Weights of a small mixture-of-experts language model, trained from scratch on English Wikipedia: 9 layers, 16 experts in each of 8 layers.
Below are experts of layer 3 (counted from 0) of a mixture-of-experts language model. Rows are named router (the router's row for the expert), down (a neuron's output weights, with its number) and show model dimensions 0-255. Each number is 500 + 40 x the weight over its row's rms, rounded and kept within 0 to 999. Numbers have three digits each.
After each expert's rows: a language model's description of what the expert responds to. This comes from a sample of Wikipedia text that the model never trained on.

# expert 5
router:427573464536519521461480505491462496483472508516500443487545456503452477498515437444543559508516445480453448529536448470493471489527498493451524507532521480485548497477453529515538502509558613499479522461540495408571482474520480481492450468473508527454528577486537509481487485546581529557487493528469519462567447508548516443539476426485491502539465443489513499424486545540490442549517454461491460406561584505435455536528507445455535569480438458429502486555434561571509476449475468446492582472474443560502484527544528467433446522547526549530515540523508492532541427475583482449452526565453458504504519557531463511476519448489454528519493472529454476455466554526503527555570512552561460568509575500496475564484516539519497522468566562523474470476524488501447485486427536
down0:483487514489501469502533477505544499564459496546506506502514472491529452576506517510515486484563528488524493531503478438550527519489480532558485450478479532443447585547543600516502506453475461512519470498509511405486486540603477497436519493499505506551397426491384506467523441433505514530465496515460511500536503512529508490485512379486509450616490435503532536410529463464440457502541519482531519509509470494513550522476499535485572453506448467454515478458420506519508531531503495468462517482502524524483529510488465439526437420470525513567407422494489460500533519450610514523527437471518407467472555563521477495425483546500451517516501448494431516471489538410548555510476511504448531497525483554523491477465611466516510539520527546501488451556495472436507511538514465
down1:543456529472455545528519356465491574494529497551479545526506542493496462506544465453469507538521471498484479426510504504530486479560570521501515475433502424437528419521521537458532493487540495535526564484374601540503518494441521462491515497541507486489523481565544537556515484537416557462492451418483441549504523455506573559565536562526570521509493528498469496546470494530429539482546574436533423445524439506522497502471483411476494489434501476552464518501494511466534486544500567562472467520512578530547458556466510536493499418524456495471479521494499496511490467539432507513467490500516509558460521513541555494452495494508482518504497495518591487429501488418450482483498447602532420486523502483511531462474521485422522478503434434524464457489513498450493504498471491
down2:561509598472475557499472447471616481469488542494510503494435560509474500472509516539512470494470580485543504484443527530502487446519564455500474526453514527521555512556509547471478612525536499551469502476531509485518488484446540499474528472488483513485449522490468446548550470514558587537559563596516432548462550564502530487521534643454439452447477523518478550490472503487564543465481479499477467518501509507563485513510503502478429495434528495515554461521520473521537460530526461435455541523501514470490580566452460487419571444508479495511484496492526446436566595536540495569465537521515578511492557448480489456451457473489491496455484573543503463509465484491517458534423535517486499502432551456468492516531462507498528486512510451423507499509587496520542424473468469
What it handles: Infobox field labels. Labels and nouns in biography or sports infobox lists after a dash, such as Position, Playing position, Genres, Born, career.

# expert 13
router:457569431539538531503468521532554489496519464570526426448550439497496493470505500439579463540513483457438459510555454525546525467536505471473485482546482508500475478475481547472559522511536552488477508490489551448514454519551452495448439487450484527475575530492570557449475504538547547487528476488492475570569480557518547452498490417442520499517462481500484536435508508542448471541492452482516480486518572513429466491504517453493543590481469467457488530538427562596507495405528454442506567520486472570532456533561512479439442525481495529540495472525492556474518416493585478471479534552509481528535541527564451473548502523510485542529458505541507459456469564487508495507571517537525463539473591408495477520517499549581464499524517525507521473440519480435466411457428520
down0:542472458530489507460475470499542484525481510473478457527485470580496412477522551513544470474510538501420554483523519490470496526479512491491504535506447521547475490464528535443520563436496494493441496516510476540433505491465498543522527513539484510510505515561521500450480536557517472478464520529488460509507582529546493478498520398539529544489576520509515532454476444414411505426500556485504518526553447517562555453533517504556583483431535521502491446559517447523550516527537486536548529505580546538527485486488530458445499488507520547383468505508435455514504487508514625572449511403470454513454580524471494482576456516446538468435499520452491444509460391536465498494499450505428454513474502448523469464504438453489530458498524423432516504581457490452507489538575491
down1:588518541544544513502487513486476484541472555567461493579538506504491471494494564505459446573517446515457537527494543539511537508531439568561459609543514465480520520509490579517555462462453470514437549443541504414456494521526475578493497468459505518452548541533571546513515433491508495485540487494554545491472501551531465465529490455570401458510525556448506513516468487527462522490530487539480511519548481554510479605605462446519488508512521441527451494507527580527485508498492486484505451484479522507521518435498437467485438546552490499484462504515463538459496505454559489520562495499539539542557576451452521485429556486489424480563510486545528457456557444552437489517544525419452522454507470462462523469544446561471503501538551512470487517401566474485500456461498549
down2:450442481528513516483532503479473516426596508573521510544505537455443516492603484526529517515527533500471487536509440488513511498546464528517534470439563512484427526501456489506492517457440449491507468519457501491557514538478512523422523448540485513531488498561546521495552484537503476466357483495471502504471473533502553555504496504516455449510485492531451424539514508619508572555491527470473396523438587459518491551516516486452524528491576482462542530539444452506490536450498415537444528481491467505471469512537497478537508480389460532460463567455575529507507457459562541477476449491498545469459491502507526458494463477520451467514489464545507541512509414510453506518511522515445539527470500488534574466387460489472552478515577570490512496511467542434403509476441466
What it handles: Punctuation and phrase endings. Commas, periods, dashes and final word pieces ending a phrase, such as flot-illa, haz-ards, artists—, battle, with large numbers.

# expert 9
router:465546465518555501495481504522523517493545485580519440428558389521489470479509459446567507555517480484432434519566419539549551490527512444475478507536471493507465469425499486503553605562550540495524503485483534438528489502562473504480468476491527503441534555511541539518496505512571562501466452479481465586564468517520538493495471453435482529495451475498452527426519491550457449551513493478526456403507568541432437506491531454471528552481508495451477523522457566602516458447522463480489541479474459595498490537550519478471452508490489558545527509559504508481557454462576510463468527547490515516551519491574470506526482503497480542535471488533518496393469510486520490500553500538490484525498605455493529558510506559567483524501558567495523470444523518430470431472446514
down0:555484474533417454574521507441518483433461436449535480457441499415502573466521499462448488542492536506499499511484525537544572474509511535496562466462457599468513469525504449488434466449461516557500582464600451495481479457548478539455451535445541491591448492524511530484525523517454549442562509531459442433462486505491450463453496460561504513493462513479541556423510415491481547496520440494407466499483507468535395460467565522471460524444508510513459472525513481463527477490431508550488520500449469567437484476526444531522496523541477498459518504499415440499536443539476497452478513560512602561528502496492540535513540466473515471550486502488480529468567492536551510524454438526479570541503500545516482517494550518458496521523522543572476537481478561502511565563517484
down1:531445530505480525542555617462475504522522484472479461518527554497463485510518430494463549512505500513535529541503481559505537479513485405511502510462419482463449446585461439512547523552500493572618508529527529455431511541525521528538461567522573515453520470517601532493543465541428498487537480476482489471501488529485540498495490410547532570531517501532537434538504449457534560463527522533487486492520552503487495414461443534543439472485536411461506535471470531489475501549532494495496413401463504516529498482469469530530510507571494446524471494478508512495484552435450481501457472429521497502430533475467549440491466428494471482466548535571502549488554503529472449478442464503468501499470428513475532539456548457497518494525486401521499521626485488539526455515574486
down2:456564475520519554532591508571557511595524500534470481495552459515447524497597533534469454477515494444472520509530440517497552549505487566511506546456519450506499486451505543489529426432525504492485488539443530447612486507526487463499488528526451497559539478498443536467506527522505503430632489403508560458520548496504456542475451403462456497537503476530516482552533427496513505563448452490436430449491445450459466491552536509463509512451521511515467499468434452509529546475497519588475533482548450508448470447510505562577577462509487490513471474457452525550472432476518469504521508495508499485514464467463493488463471475529534433539516570496445476488534467571465495475505484557466488478539507465473429422500511570537444456520481468525447568474469545504496504506474578
What it handles: List and table delimiters. Line-initial hyphens of bullet lists, table pipes, line breaks, and narrative verbs like moved, signed, married after names.

# expert 12
router:465568439569564475468462483540462489465523453516506476487559390539475495484524451430599494518521487470428458469557455530544519490531463489481522473547476484481513474455481513496562552502531579456508521462493525411527433492575476518474445494461513497434526550477497531489439492545555553544449485482500461512604512538564541504482482432433513498483476494527463564435505512558433471597493510510538429458501555524448434457518503432487521552446492458457521502511494572595503471453509445475453551505500471528478513515566507485487447516483516503567459504553521482502554480431589497501463571542491498496527542505605488475521533521524532530512454511497513519435481536469491516542538500506517489566528600423504482516524487561505505527482520545497529490438453489440504472492446543
down0:578599488469484427471470452493458498542477510424537500483540559609550483489593541508524532470513501519522490471535505411484515536454464566542473503431511498495452476519521456505541506565473515504504434474524501558465505513457497504533568567480537458508453495509535405457507453534540544497494484534530482547551502525491479500452498482476514545517535575476543557507539478573460501512450524618528490515482530508486480526445419550588533515474461459500500518527564501501461498507578563546440478482441440459462430454507471546475477504532519495569572474524553521519532546504551458555501496463484544495536482577490543545541533517517477604470512555497498445493592475500539501461456512457485454498471555432484539459474464453539526540442531486538503511424500448508554472550495540
down1:530536494521471475498495575484464488484559552516469473565486520475445458454539580500469502479448494462497490564473510482504561505575521551491458508438487423474481574479540457486510500500423547522581449465532507628516510582549436526443526486443461576539467434476557462489564490503529486574471562577472521517483504507510474509567502500528530544487460463447496497512508519469533511486523499511491556529433478582508534480480577521561465486544505470487474437458458439467564534551503534472531477508504438577469431471460518461498486532516469554471535500456437421504480456494480517539501534456494519497439456465404574480551483496472488517508569450419554528447522516474501445473451528484515525510492473475411520482507495500514482556523416506590512479448486462460505571518454518
down2:556575463451484534450449495454492499432499508562586482476524481501551500483563532490468509599453493508534501435526523456568479447433501441498507582473560524518467492516501540454517463501549571475520491562538416530488495527511515484474447557482461461478518405524451481499484470502508480561516517516565506563534497501509574447541569457507464504543571478505513522471463533456509465524486550583482478496478548464503491559461605619459538480510488432569534500484516477514557465479433507532488541482411504505537523580498554503473548517509511487497571567506444436525488506546544466508523508424494459468487507525549570514498456523471488466569451429481475476516489522468564546504447435515498441542533513467473569534453546527476514509504536479520594481461489499505520424484477485
What it handles: Second letter after capital. Lowercase piece right after a capital initial at a word start, such as B-e-fore, B-ib-liography, P-ach-ter, G-ran-tham.

# expert 1
router:437562441575529528497446495547485480505504435560534459452532438500463469462498440457589492513525501460406449506555493512516489425525526476466486511547506482544474453428498483460506570507502565466474500483491539412518473494557433538439446465496496510423522526515520519486435511510531531514535515506500506555566524511546598482476470420431491480497440487537447515398532565505459506541500478474490492439510563491455449460503510443525515559440473437463513504533462570550504520489490506498514550540493397606516479531538570519454505494483525569506525525542502485502498444485609497466453572557494489532497519503599476469488508465484468477479491541564462530503446555512502491479562515515507509497498527438550500536529501513514500561446527548526497462438500486473434458495407502
down0:524505421556599515495475480521487546520526513546518539518524546568500529536491520427495531522489539532537468610496578464502516496486479459468436567507467449412478507423471477539521519472578535477436543521455536504538481521461505504512421482545506509381528458444479495519584509445519545484508564456475483522492467546458435594522498470532492504494486534507466473512516435540484441439489473491538490500539444410554484520457467566501554556484478472512560491501517479552526530479506508453462548539480477397498531463446510480452455476477527465456553473442488488456509513523567471531546474556532511481507495520469485526475573446524490586543499503419546529494527554488471544497510437524489540483550562516502434510512478434507509517405482460554441521461424423531482514493503538
down1:509496487463499376476470528546490468508473476502560430473533506505582499499501534522421449486461483530538520506456407443497552498498541444485514426444443539418542557542550577546498509556514468504519565570464550517551544487433440509481509489473530561522473469571474503445424513535553501469495404480449507476506554501507520491523495504473606551492486513500545501534448493511496461459438508483499536555461543567458494442486468512523499448497531509515500557525518544484488486532554477502468414550502556484543475514525493528480425502488444512470463512437560486494493542555526542505435503417526506540469455625526486396479504555509483555616512518468514502464533504458528476505481448451478491536485486440492499516480476477445527558508485489493474456502509525500392490549506511
down2:593478483505540491493509534443492460495456493504466471503464485511586540552516512419507572481481469444467579597505468529567542484503421458500491502572466477473530515523488495491517496514584494500490550519496387531568497546522455519511419547527485486467522549535503511551528517509508490527526544511452491514498493503502433456488503458446516483497462545556491509504472538443396431490382520535476499524512481502468462492544478378495458455526472464517536471523514587549482479392574515519506498451515526516464481539501510447486437507503453477522455528468496556394559504497496498549509494529539522493517501466507450461460506509549553474597446554487486534498524477509462498585469495544555494498458553469523458474464567542510535511540471414460462430529475449511523534486408522
What it handles: Word-medial fragments and zeros. Middle pieces of split words and names (Am-ate-ur, Or-ant-es) and the digit 0 inside years like 2025.

# expert 0
router:487539456518528548522435474517510473465545480573531453431590398514494493485508487454619508510507484479429429545601422539560513449511512422457463507552433485494504463438482536509527580541518538494528493463482519441531467487571482522482440443486489519459505562505521532479495501524541563472513469464479449539559509549495516467492521425424500506531463476520464534441501513515445468551494478497516466461517567479466480490473510434502526589466495486449451534546452595547506498481485462504496588474492458551516474516554531486448475532471505503566519549525477487452522437460615505474460521554481499516536516524599454477522533479502465535525465510491461525448500505520505532555504485520512480564498574440518492526511486577559467502480483536456545453437571513492463453481439540
down0:607439480483503583456519495457536432507514444523458544450500541483434502475481497533435490515475528492499507514474455485508466520477490527515510474530458469511492533442505577443412517525510601493439494540421502489573531525470491433552493522494505539533397489498423624453476541522471486485521438480496468491449460554449537483518520472480553517451509520465499463500488463510525535520503479550567466465529485491553509520491453437507423484520541505405499459543446465491442472505483515500444452448530525502504581463547527480498513456503431498515528518527531457512488486489530532492469496526509503459511467462501504566474541520520469512488602553432499434475508517522443496439520440478458600447445489486508560440506571487453507533554498452545554432515507450477440601515421476
down1:454476531542545462452522473556487505552516484500550531439474549503556517550557450418532466459550481482520459460505494467515440504556495507461507494512513520539502443542466541493468537489543496529438511562527470437484444489537476504566504488412492459550541441573387508469477494511506498479513459498476450481429514547510434567501454556495586495488505462484464462533530535426624530475503548541485482499570447497481510465470570564479494498426503501493523503485457429488481536448538511524453516531493568536601476531492517594481585462503536501478525539489488495541558465554556490486431440446465507503552481489516563434535476439439441501498472512439457489511497515470573493482418525563520473481513512580518529483533500508485473522511501525485483534453493623461467511482526552
down2:455469572539486443535513566484534461521510429442492521489531532453434524558463472521518489518484513509478467413556509581525459546443449479502481536489531450545464485452485563536469498524453458515459523498496453491571520461456604438519471511548450528500476427454523519530499474543555474477572487478484460520517437502432543578537532476517453517576480451461499475487385582480525520524452626507471474535500429465492474582540507471529497506512471526507497492450506552537475482550515542547504492506537510508548539497535470556536447488539489462560511443484467507531458470496551540518525444488512522533498509461462428495498440555422449534494573454487469543524521489428520498569513544518505519510475372472411456545509493485500487454450479492554579518507466500465543510531512523
What it handles: Word-ending pieces, table cells. Last pieces of names and words (-ary, -ly, -inson, -ural) plus zeros and pipe separators inside tables and years like 2000.

# expert 10
router:460561468532558546540478467518543446470520490552525475417526468522506493507482467423572509556484455453483433484508492540529514462513490468505457497517502486509481495491439550488494511515538511481489478488479514439553454513561496479514461459470502523462563535461538504489469516505518522495541482515451437550524490562561572502520525442430550442474455498482439530488447565528443428530461465451542433439499569512446449491437490474509568571471452487404487556544453552573541433459476475471475576503496461516487443532538589453428461499477493494504534461554451526553512421423544460480465518466479493561525511562588452508512530570502400533568460445532503514454503484461534482486490470530523499536437587477511520480485514549588507477495521493516516499462544510460465458460430495
down0:494556537496552515483535565536459530526518507528509508490473454530523474543515463456520486501445534598528491541452526441493462500531543501519521451520507592541511522470463493463451464526434481530538461443424445609470480477487472462454463553494483518535482545564573554421451468524559538503532534493568552489561466462477491502465510441488549508514493501493512497464498423480453458523521422500485451510559500549419516500504544536424533558520507553521530506427524499506567481534471488447494509514512486469491517464560463528456504521446504564470573529447517477507514459462467518571573501533455542455425569460509472466501501445496475461576497441448543515536477427519425479529435440511490477504549446511507502537585478497469552541508431556449519437508441558441408533505491519
down1:486490475531444526539490515516457504505504467566502528468584440468564501526511483527541576511559503594508494483503504428559537534485466514440451515542470477498484514538509540501496461495465534529467440417455467505559451504510483486433530486539475502566519450451508459505507459497490513396487491478491541533514462535560574477458489463522506519479515527431598463561528567506519511479545544474527545468477527497496460526556492564590448447539492587498541473513467540479495504446475510520533435408501628542567504494409463484464522514512495491480492532483511452541523546583496555477417534475432533534482406501472489524514436461514567524534503543529538508433542567472506550454446459455417504558478450470496529600482475526490476494483515465557506480545487520462498462503492474
down2:515489440495575561489428515493573458459488473504437405511518560462556489499472464516505465466515384538456488514441511447487426491493466493471485479469527460554496475507481565476602474542470517488539503539474483561506439520530427478521490520535549487506488522456459524530491512491556436548555549523493459453538496475495518498531484481577462501479503483544541514555484524507508561483456513580498438468507509503474468472563492409480525475490495448491524509428526460391514499445453557498437499536456482462475445457449513526497523457470518466503493474558560510578499469483503483571429482603467501479544511499547527457445506508483585527456525506468544453519490549498559501520491481473482527497596583525505558432464451458447545470514509448560495504469399581526496498455558494
What it handles: Suffixes of common words. Word-final suffix pieces like -ated, -ation, -ues, -ge, -ement completing everyday nouns and verbs in prose, e.g. hu-ge, que-ues.

# expert 8
router:487526464514538515557451508509519505464514488575551437458573430487520481490483441482585546528489463447453468515587460515518535498536499496489512449606428504492542503443522581504491587538555517497470513505477533413484457490570490482472467489466526482472517537520537512486503478535559526516471517485493492487561481550516507465471489409432476519510429496535477498472499536526448479558523454446525480428519516496466415555493538433479558583446447451447448533589472603529516541476512465491499543503447451583485494490574549499491439531457506499521528509559498483488521405501598500430478507529471505551535523495595481492558521461540499500546449488495489511463477520477536519512567480485539469527490584449518483496523471545588487528468502549496517479455538486452477445463427514
down0:477506521548555543539580503517483568465518514516553451509524537549569543447480467481524478582500420507544545419410480557485565500483583497462432476508461512463485494525489532524509441385473435495487475530545552488478445468542508533514520511524505522427508541509483476503477482477439458475526542421501547531451575498511475527432505448579461543479555547490487481490551485507532443438503515541554462517408516520539491514509471486518531549488439544557518503460447519517533519489425464549478432503471437542514460480483491480481504553516539491524488512535501495442548526425471502474506531427535406516550520511458373442511552468526536550474428524504480533535480563544467430494545500507523497542463520486443502493492483527536481449562420449499453509501523502473445568485443489
down1:496530449552534443480495549522522447429487521592497499513497498484449425572427497512490553483463440492544504502453591528508470524539455486514423498502512440532507498560532414567487402516447518504537492515461515556497511540526404524448485511472479478476502428478447465519505504446520441512493464491574458469489546489505490552547526508490506533514540486492486516458477480516547493461518576548531522463410483500528515483471528484491507555514513438426565538565466522536508539534479534501530505486492430522463436532476571434512478549503539520548562547503478522458517511482585470501505446494475487471470468566498501567519482410535462407534455499495460521541466437425546541413529495459469524508534453540474493482528475450514444549492504511516472547555594532491452400535506588
down2:493568512494481545524578479468481423476506494502507485547496528482473533455455493473555535469558501517478485532588418469494550527436511416493471431514394557510525499569543553539522494527492487460510449533567463488494580451556493465519514505521465501491515478572482458458465504450470513573533488521480449510484511509485534448562475503448575529459524467488499559563573553552602522490473471555487509541502440483466504544463428527504499486483443467525481545526491500431498487535488462487466514544457425493607439526508514460555500469568482436508531524594468549476474485466463523556462528492456491571533442523460435469480491446499521531489572508505419469459501490468478531468489514429526576510495441527493588461469457477454566485542467491524454448423471515514535541455526493
What it handles: Name endings and table spaces. Final letters of names (Lind-a, Seg-a, Hier-ro) and blank spaces, dashes and pipes between cells in sports and election tables.

# expert 3
router:441593415553515557467430488524548480504461462494537521432527462495466444448492470507532471509478447449436467497571452494519566469486519452491459513535446474505497476421493514466528510511538476473447534478451528442505495515521506509488446499453554548467537524473576512494446483514539526463547496545482476554599423524527572465461499449456492504485470520486485521434584524545470486519511444486487522478480515526467417506448544444471531558502425482468508573558406535560501447424497463503477521477497433554554463518578591484438482549501493514499509488511489571498477401449551459470462531532508525555487516500526511492505525501518458514502508498536528494469473508523500478488551524531478491508453588450489487534535503504581499508443504571467514441426551481459518382512419476
down0:490518587517522506495516424482498438513465513521459532482463533461582442530473601542520525511579492525492558514536525467488500531545467421541464475495520505508574525520550558521495538472561526480546488502526488522522464576511533440505501532453569533464543467461444449492504532458528563451461425435427473574528459514540467488525512501478463552526537511463437530489405443477558507488603475429533544488473519535473491469482541561519463509504442477506532529486481520542432539471559495524506513420493562468496483488549538511509525528520452525459522378525494453661526545540436465520511499437470530437475476529477555429489483477467509457441529523478489498501536511486511485547412513455524465552460480499448517492530522483491475528525476514512517450475587489479540485480484563
down1:440505498505526514512546487468498434540425483476490502503470563530519458499532477527523519431534522447483480472480517462471543471544534522527447462539534496548544457511500503555452545500490545548492601553549509476449457432463483384516531525443555520522447506439460493443484513476516497518489571479403534537477484521507555579523419437525497571547603546527483470532587506486470532554547468535474523508544524496549463473481481554460476578505541441536496558436502443513513442577420491484474468491449499485504564527518448440488501460564564478448458542512497518519471461490498501497487485506531539551558483522482493500447466557459497525459475482500468499444427539599529487562432447478478487525475476522467476416467501489431578477526534450530459519503506542432501457521543550
down2:503498538522525506495445466469467472502527493476446473455473487464525469515509402480484485503467578483479449441523478529490513436448522537584422509461506568531478466442550500561562552439465490476469523506484545487540481448484511447483517473530529497458487536491464481575482447492551568481511494516517469502480440495481526459465482515393518487528420440559479548527479441539482477433525474434476441443409484550495522416512533496511448445524485507450476442557515558474495560513455463561484552595419492602491502564411552476482513460538446477571483483491509441509518465518433474466476409478521475480523514551520447484462487482461555482503451531454480458502465503449463484496436519457497508494532586564459518521503462486526479481487497444519437464581485544466570535479512539
What it handles: Mid-word stems in Latinate words. Inner pieces of long Latinate words after prefixes like comp-, ex-, cont-, such as comp-ar-ison, incompre-hen-sible, communic-ate.

# expert 7
router:474566449502556524485476472520530480489514456549528429459555389498521474490526487450629497518498451458456450506562433505535511489522479483480516490547431497493508437439484528492517540507528547455479522462473489437561467495574489498497436497476497517468535548491552536493489492505578536513496472481484473574566484547537520445518488378446475511532470483488485516440530527519452443582510451483491485430516567492444461515486537455497529594477483463445466517569452569574539472440516520482513561511473468580501462520579526508451403529504542518524509500535491553495549425460593506448489550529465453566520533530562468489533532512512525504532478486530485482469444548492497493507548478496513471508441577464458517532511519526575455480481551536515505463447511499470488442490402499
down0:542522447529463453495487413501514498522453508471478451492429475471514510517485489507471469482489562558498541521484470488477493510505529443429486416519504513540522459509540421510499540585519535476503544475541523522453511472511469441442489485481454439454497553559536482496465550484447499449534537522537494482553480500503452450522534475502509584490498390478453446465454484490481529540546600432451438513526397478528482456603523485492537453559497442581552544492492498440517531508513482544547521480585433461438522545520460452481535448523503482457474558521549450544480481486502515522524520474550577471586478531457499451506564475605534401493512546498532460543503490529544526493563462536449531499457453531488436495431454493485528471527420512486444553537450488493472488528513549
down1:515509495469494583526499482501489456472519474499435524552511502496538443443498535532475446542552488525486505500567560507549577462549517419475481547457527493474507466519538422493486527481563490447514489512462511466526567452499557495505478473469500558454557455462426471514546497459526588541606541493443482532457501527561474475496485481463527520549447536513520506490430478550542535526489498465544449528568575442477483437604494485571473447570526528557576454532436494524470438465510451526492519547542541493571501491537523477456518445498511520475479541526543488502537494506474526536476475453498453522416476497541446548453474545491471543446426509544532502437427470480569461487459515407525472538514475538441547456508457549534570470475525560520457491545487437493435431496534542
down2:458443488402469564531503468517503518441484456503508535494542472500490528493527433520487443443531504611475522506459501521490498561505502600444490484491509482507467554491515518543472446461564419476479470445466526449525425558465585483512570532507468494528539452523502410566551471492548449408410546572505532566517495536503523422469571497505508529498517524483520501539466391546466515525557501462511511530533473520556509429510494506451499506516525520509517492483499465495559512504503477485484581549463521507557482455448478574410516447523483484492530523448511540402492462495422481503497463525497575598544524544505487459440453502499465488502523469551487510470555423532548509528471475498387503543526505475530490485513537545494438474460514532494477549500495523456472480452463571
What it handles: Word-initial capitals and stems. First pieces of words after a space, often capital letters in names (Ter-rit-ory, Blue Kn-ights) and stems like cult, art, arch.

# expert 15
router:436527477538492505511462469519547507484505412538489440463569426509486473445520499490607506513499453464467472546572376516559563512509551495489483477548447484489522497488509513414486530505517514491508489460471540416514455454577472537475426482444490500464537566488537516485489503536551595539511457478448467528572457512483531482469542421427466467490468441515491463425488487537496477552479465469515512444511555483435456490468548493505556566458462448469478524537462566542518499438495494496504569496459487604511470520540518457464427520461496507571515542505474503462514458490602508455505528558482475517531537507575448489496526492513494508542485487519522481426454521470472502491559491512508471522482593418493525524516516606556507467482494504522533450424542505450478430482439507
down0:558455482430541441503550475531491517502514549483534499494492480472469460553455532518453479435493401507488495550490542503404531507540474539509462492538560518485489537479497455563489577505481480492489471590538506490494508505476497540497526472507449499517517553488556395529538383497491501515408525461473496452473531545481425499550439457497450533531592462531584527578544512473510474558525497567526464475499451521545494547631549454494464417553507520571531508433511484511499547516473523403454490488513479506405487500520533554450517515487500485464529460510497458458529495487549510512489474504472537492443485498503470561489572468514504450435472489406488513540539535546459614442483498531507490490437504470506500468493464550503510540481510490486492508523492492622557539516527453
down1:488484523488484516512498490517549495519525548547404460591565519464496491450462410557460496539501493480490538484421508517555518502535467463548513583488530476458460539526565451459498573552494505467422551467452538460481549486487499513500505483509473524445447525468484449562553533421511581540442452547489535476498468579469508491435497487522428498550520496529541435471473509473521500501506487508483474491490459507640521539402447533530493547473434510478512493497483512540543509501419421504493521495491496512502526545557483578554498525529547446568550511518519496505511503484543487509536468459476473466515496506467488537524503476554560500433446572538512424546518578509433499573534530451564536521530474542471487545474449536478593430497533555486474412514527437455437489505528513
down2:489484490583494451537582475565553493504511558569473529475486578466502444455481515499464417473469488524545506527437487518485442557457428472440475548458508521512468571499571521508518457473511469510531464527477540547446572482605456484523513579503586486450520475485515496507467490556571463508528588497515467493466501529500542460457562547529477494505504496580481551556596521480502547426478514520526488409488570517497580528488541469533426479501494560498544513538538577491470482572528500563477525519445500483556519440491520552522422452496534457421513485571513493459524524571532497520495449475507520538510458466520480491508520523586490458470507506532517525559445497463447576563520524506541554564488445498504524466502395460492473495500481505450540511553514516510557485503515535
What it handles: Name-ending syllables. Final or inner syllables of proper names and places like Cop-en-hagen, Vand-en-berg, -istan, -ville, plus table pipes after names.

# expert 4
router:462547477546482511467447441553503471445446441548499508471550428536460471503472456502549521499574454471410434444567442506521488441484535475492493483569456475503494488445454515496524540447517536474482516476489516433498468473544480520487472453497532529432525585550515513485486511538568515546541460488519461490557479542517559462507524437437499507497465537503457504452528524533485450547471474457487518443540543483421473499529494462536544573504469457468527479544405613542516512462502451449488555471458452614510532531582501511477445529548521536575538536565505486478604436471547491474499561538481465514538486480555493518487513480516549529513438488487466487464429556497490500555565494467518483538462621503544493515492486555540509517482487574522467459498470511462502415477446505
down0:484436491488521468485498536483539467519441510439554459506479535542497457540490604444579521447491532549531485480534503511542403434479545480476499479514528460510460478493446465530495488464502468472505458419503521511534484434524434493404465483491477536526513551485545519453470497568504529477454511579435519535486537539516551519471544433446575426477464463455513538575482500466517426495529442506453469495513569547435420494500506592530490516523457487496540470471524481537510532541458468504492499463550449495437501469506562451554526497500504533471484473482466421501513524575556514512534505636475508413491413428563510507481436485539531456410500468499508471479516479491508444422459436496455561520482523443502487487532512544540499486504497531488472571422484485466473436493543491
down1:555514457476489489424490516466415451511459531507409482543580535446472491455518507522462553479515449436543504457478484488497559525509525438584527448418539491494468466450511564504531474510483508509526502506570528545450535535411541499513486482487473454557479583566586528476495515530532479566514514475552539475482457535539501514420474508558442567518521445470447518493467514542471498502453503574398395491530511473477486509527546467504538520521465496542476517489520448511480500504471479504570448450502482478515532601451552500495546525521603475449417510504480529459505460500377462498518540454521441566563483556463502575511524444498548425522477503453475507508486520573540517520490563466543509522469518492473531443480493461526487502556480560587507512462489515520502529473508506
down2:514461502483558519494486486535502548577451534509519495529518503553501548468457527481484475617532544481488533526442478560519475524510515541483505494519489567528482509449468482579509440449461541498582499441442472427480469546499537514524447550474467483565510367443519473558579531454512525530540520445534468578550500549543516554459499421478500527485461480509439503521553519501512472505523531536515478454591488529493502480430474528547469534472509608472469521520504508554466515557466490475478511518451517512536533509591469487554558478490439472452495530491500534509497568476564428592553453503461484549429478455501483498496498531518519427445564473501489469512495473528485534555505553465493514438460413479453475485465574516536436464532487451556532495558530438430461533456501453
What it handles: Prepositions of place and origin. Prepositions after nouns and verbs in biographies and place descriptions, especially of, in, at, from, by, near, during.

# expert 2
router:459554480519542508498483501563503484495502491554482480462505436525503504521527472460522508522501483503449453430521452497519552493522493469502511491547501472563479432524444519468551528509515561453465510489459563390533418477613469501534420481457492516521515568517572536511488500505540555483489468505470486572539462539519530495500523409388537506486471499476482573463513509531474462559499485513514462470533540551445475512479495427497550559429454512434448555525494549609500432470501472474452579519462481500530507491586534461436439491494479538555467483536506530497499411476536519522485505556567482537550546580589449500556548540514451519502460508477473546474487503498528531519512510523544463584488558467458530484470534548526459539453552567467535490492509511451510435462399522
down0:496550480484476543468579497520500526495453414517495423481442422504483482425463505480448477475453493505498554535557479463501461522464463450441508464492522528522432541474484470528441512452480490454528508493502501503591457529527480432509507496507485540502610562430518484527554522562499499491446497489491538529490534531491501450447445488485516399559536520455575556504460507555504514523497479527544514473498484526527520421529539524497469460546524541523568531513529521497471492459431492458495505455431523527468524484495511421518539481427432504518466548499442507451468390516534508503530476496535481466494420541479553517497460460420435439519485531463561465426418352504516552509490490511558505452532449516476476539506545474498481468509510387441499532554451540576505526504504496
down1:492513544526504523530475497487482499410428496457494548405485577524566535408454534491559501514527495570440517548456513551514578558545469442456479491509478507538518396504531453523477561443421506430440448528523571500505521528498503494484511464530596491477554484523487427603458562543552425472508565514482501514504456487512489502530485524560472514542465477494543564547587463541530468525480517564521513467458444472537546532470527498446518463496474483507519496457536417534505537462483494514487518464453503494483423507520576518527543518540501446461506459497498473501499482456468490489468573470468434522462539444540449524519565457470506488474533410523430534459448528532499458475537528536538513498515547480564496445564507481521494529583393546501554442498515525464483512519514486
down2:546511585506519446524503511483510481454529502504534486468504515454464452488494544497488451593521498550513543438403457440453521520476599472491410490473542553454502540508470563453495574522513499545539546463488564473538509515491536518592525545467474518464523502492461512525473462476503527519459472514500490498543451553559486502481519525443497440531457525514531447538471559495497430531413565407575470535571492542533457508429480528531542464493476482560498447502528508465435440445545533501432497494392514537486509449500539533466411567511512549470538452484475498441546503499530481429492485469539401540440504557544502440494505482483390491556478497461532497503562491514470554591557496509505462492541492493543550532523505504489540500476550485527459542452487495481574480538522458
What it handles: Word pieces after short onsets. Middle pieces of ordinary words following a one- or two-letter start, such as sp-read, br-idge, w-alls, t-akes, rebr-anding.